Below are experts of layer 10 (counted from 0) of a mixture-of-experts language model. Rows are named router (the router's row for the expert), gate (a neuron's input weights, with its number), up (a neuron's input weights, with its number) and show model dimensions 0-255. Each number is 128 + 32 x the weight over its row's rms, rounded and kept within 0 to 255. Numbers have three digits each.
Before each expert's rows: a language model's description of what the expert responds to. This comes from a sample of Wikipedia text that the model never trained on.

# expert 37
Description: Inner syllables ending in i or ic in Latinate words, especially after con- or ex-, such as reconciliation, concise, articles, mathematics.
router:119100098120084151122085118201168173161120179138052200169109143114135093195125149100150074128119077096108182153136105128158160143194171127120118109126126115112124196086105171086158121124196124085166095183158209175175115093153128144143127136131169172140111114105158137055142138140143132116140122140096102150155094131108063171127089076126109129140111127094101047182116163119147114120160098140182117120086155196119145165128066135142081104170125066130171131128189129098138124161134126127101170088123125138104120140066161148110074129090140114176125129066100104074109168126122158138143158130138078112141098105134100110149106112137200147118104181083164103149060146154106115099135111118099133147137065148079183124083126140159142116159129089120129109161166121137182209116157116
gate1:128175130138175147155073121162169115127100108128137107180149163168105105164194133141132146088173094109103200171103109102179127146147121057183122126165117147099082172134091158111155126122114066096161167148144131169092120117179111137122122095118134164154076183131145137102143121120172111139112107136128081098131079131180154109146069145100083150136142146127163114136157125166148066085112121153168133133096161204143135129089077087115103112091102072150151167165163091145138110127114111149090129138078119146087140196105118129139145120208112158157116150113073170061106159083057126108124076114142125057100058075168096176152091112092105065112135191086115118104121155162160097123132144105069107140092143125080148136150141095141157060104130106132091130200166118102091133108203123
up1:091150139110119141135094108111149079131136162168097070145068133136134125115099178116104096133109094148122102061090142089071086085133122087161156173119095102111133145128149190058097095142148185150126140079181058147108105136133171180112136150130161080138088208083054132125094146103175109102148117172124142200159143185139162200162108129105097140126165112131127113095096096093080157095162140180170102091077118132161141100110051101120070080129106145115098144162120121140078159120131138219098150167163130090122130203116096175139188122123069140165080142104161142082139095114156117114133110119115147105124071140171139130143093117144162136119105139171082130126184108145095075135193119111102125198098115146063141099146057125117153122158152108126096108134113144107106114144133131

# expert 40
Description: A hyphen or pipe starting a new line in infobox-style field lists and tables, as in - Family:, - Died:, - Phylum:.
router:095135106125138154143121096132180172131124171130140189160130158095190098144116109094126119179153140099136104097158123100164131138150127095154107099170176117087128170142080171130098115137120162136163104168113171164181147183167111189129143107220115096126175098134146128121195145103190150103135112103158076089125108205106109172137114085187124142163034159203060083163100174143149146107158160084161114089123171148127132101135121149161082091130185072110132145127144187083170106137150112158105161064103126076136107114037144173109111121122135131182142116102096127108158183144149141136173139135179100104165121107142087104161115098145178142096104144119131091102150073115124114109060109119111127096165108114047156110073148147119138163140120155138148106134174123090091180139102154
gate0:083141060160114160132158115130109156109143139145114114102110151098104098115106136114152075163154142097132137165124155130093133101105087179124160157113124115090128111116128138123068113135152136143090156093089108064097169113113109100111140188111108101203183146067108078144153167096121101067093122123199120159171058188090126121151067164119059160137130146091087157218165104123115103141150196079141171136095122181090098157103053115162128135139137102102102173113104129146146104101219175180138106129099100101149065146169149136138085167120089123163180191057107150125156174128142108116137185104113092157065120179116137093084116124166103158087168132117090078132072120098144127164158077154109138134116112128118110146157138076135101098131145142132116114145202135149098150174118149
up0:065119137134109101139178155120167149112159126141112204054134144157122075091113145135165130171139171158125153171138172096057123137133116188175114146076099131076112107066119124153096184105115086157104122111079091122105128143157126125168142156131151152168169107086142092102157144099144144068139063136148176100128112172125112096161152121113058124214174151076093165156210149149135123142096137133134156116077095185119094137129044084172098138128159139139104148142095155149143131104178154121141100154137126123143088085140115162153126184104086160104134172123159197169160128097147108132160168131108128159074150107146125095139140129133124132061197172131123107139070107118126152115190097170128145146094163155167194125138113108113152028104162099125148121095139107150077154086075117

# expert 36
Description: Verb endings ed, ated, ted and participles used, found, released, before by, to or in, e.g. rated, needed, Wikipedia.
router:143105142129137131098132116156150126119146131173083130175138150104113099142166115114133119107080097145154144116126133074136186136107182111136132126139191097127129160123085108100135111107228166140170095200119145133146125154127121187144157124152146147181152078132133174082168152116157094146098147117164119077153089177109122178147144099116097165141108139129138129122110126113150128038148132071138143116140088176144158081141165135134123065132131181052137133159131141128126095162114121109147144065156185061129143093120147154116070075101125109127072120083121066092141141074142116174159151135102049090178126133091109099163071102130114114089069113128102078107056099150140216064148076163117180088151112134131137063124126152101082116176082174126193168113173098123146127069111121
gate0:132071119083211084103112150113113095106105119119099119060106206156135159126089155133192105082076165122168100132056158135104112116108126110138179142140199131177160223095115117136091112143121137133149137147107158139181162122113128117136190095152128166174096154138121183138107069166164132082153084111164094127118095119075111096138097105122162179168121079117123089175147151116110117102140097143157133115104124157110152093128077149119131126128147151143105111178113105083117081124141121148082110160095152129095189131131165114177076097126151129116084115071110136163099114128162112159178185121061052125131134059131100092122142129126098126139063063175095101105191107107170118148113130134080121148195134197138135059166149130106104100092148175149150129162123083091083123098099149
up0:118090101084129051138112141087140098189152119138132078115141117177107147102154108144072150155134176128123127164189141129140130122134118089101146137112134162139131184151102116106191095154119122125153135152138070117127136097099124107098109120138133091081120119113124132074160159114195094111167114107110127120119146164094117149186138172103128142108182131072098146147123156124134168088180107158187138106122175071136071138060174169013187056137100113133057130135161107096154177061115120107130145147102100186143138142132098159151121123134179141155135153137158114144176120180113185153193129200059068179155132071104164125158144133090165184151141116093088106126191133111087142099118179165118164186138118132101158095132056128132165078090136136155179107129144104100125148130117153

# expert 2
Description: Determiners starting a noun phrase, often after prepositions, such as the, a, an, his, their, several, every.
router:209078129139088182087128062164159162154155130133101144181125140123160055131179105112093134156109140072130154095162121093153148158137125138104087102147183138113170112118108165122146102182140137077139116147149155149152169124147115127141158103146131180217127104101183177121167125116183118108084120157148135161160132127088081139135096104126080160110106187182087126191096158179153162101132131064110162084168153169165195162123119144183095119159164129116151097111172195107121106130148074156122153096132151044072108130128137152104107141127127155143107136070121133137153118100107132169140119198139119121160116102142130092167085138148133178089142135082115091143124137145187124116112117196111147139185043091088096117083104155164116109123117137063156123080154073086181159133123163
gate0:152081157122147122106080139133114096177155147131059169128132138133110036144073120105094161145129105154134110157170139157103147091114122135108096189122129159081146041130145218131158103096104120086103089136143198077152117176165149158084185181117126187099119112139135103054143152203135121151131145148114127124093104127070157072097125116131079142115156100147107181113088083164097109080091122174154154133145174130134146093073117155187134135099130106123134126117126085150082112048089120120089154116098175122156062106142142170087097151130128093084157115153131139130131140134160109109131121231169149113120154164162166161137148047075177122102153105133161088132118164101104162151132137081156076131150095096120114056130114136137157158101189149156122174154135097144130123143089145
up0:102112115134174123117146098134105153137199115134163119159137115111124151147123108134084178126068144094075160090166130163131086149104114168201143129122079133133117098104108111254124159213135114093133119094119168120113076109126154153183158101142182117135110144124115107118137104161063075175059121170143151099127151085176141096136094127180125066108148152110088097153144100132162123109107170120103169149090104130125093149135103126113214140090087169152146150146170084093103176126057124132052160149144081088120164094142124127128132143138136107170136154159110080147115201144125116146093163169131122109127087147147124067117093113070090147117142141176154116165121157119125131052115104137102157154151135111088121144176122120099138089126144096148222228148182127108156128081138147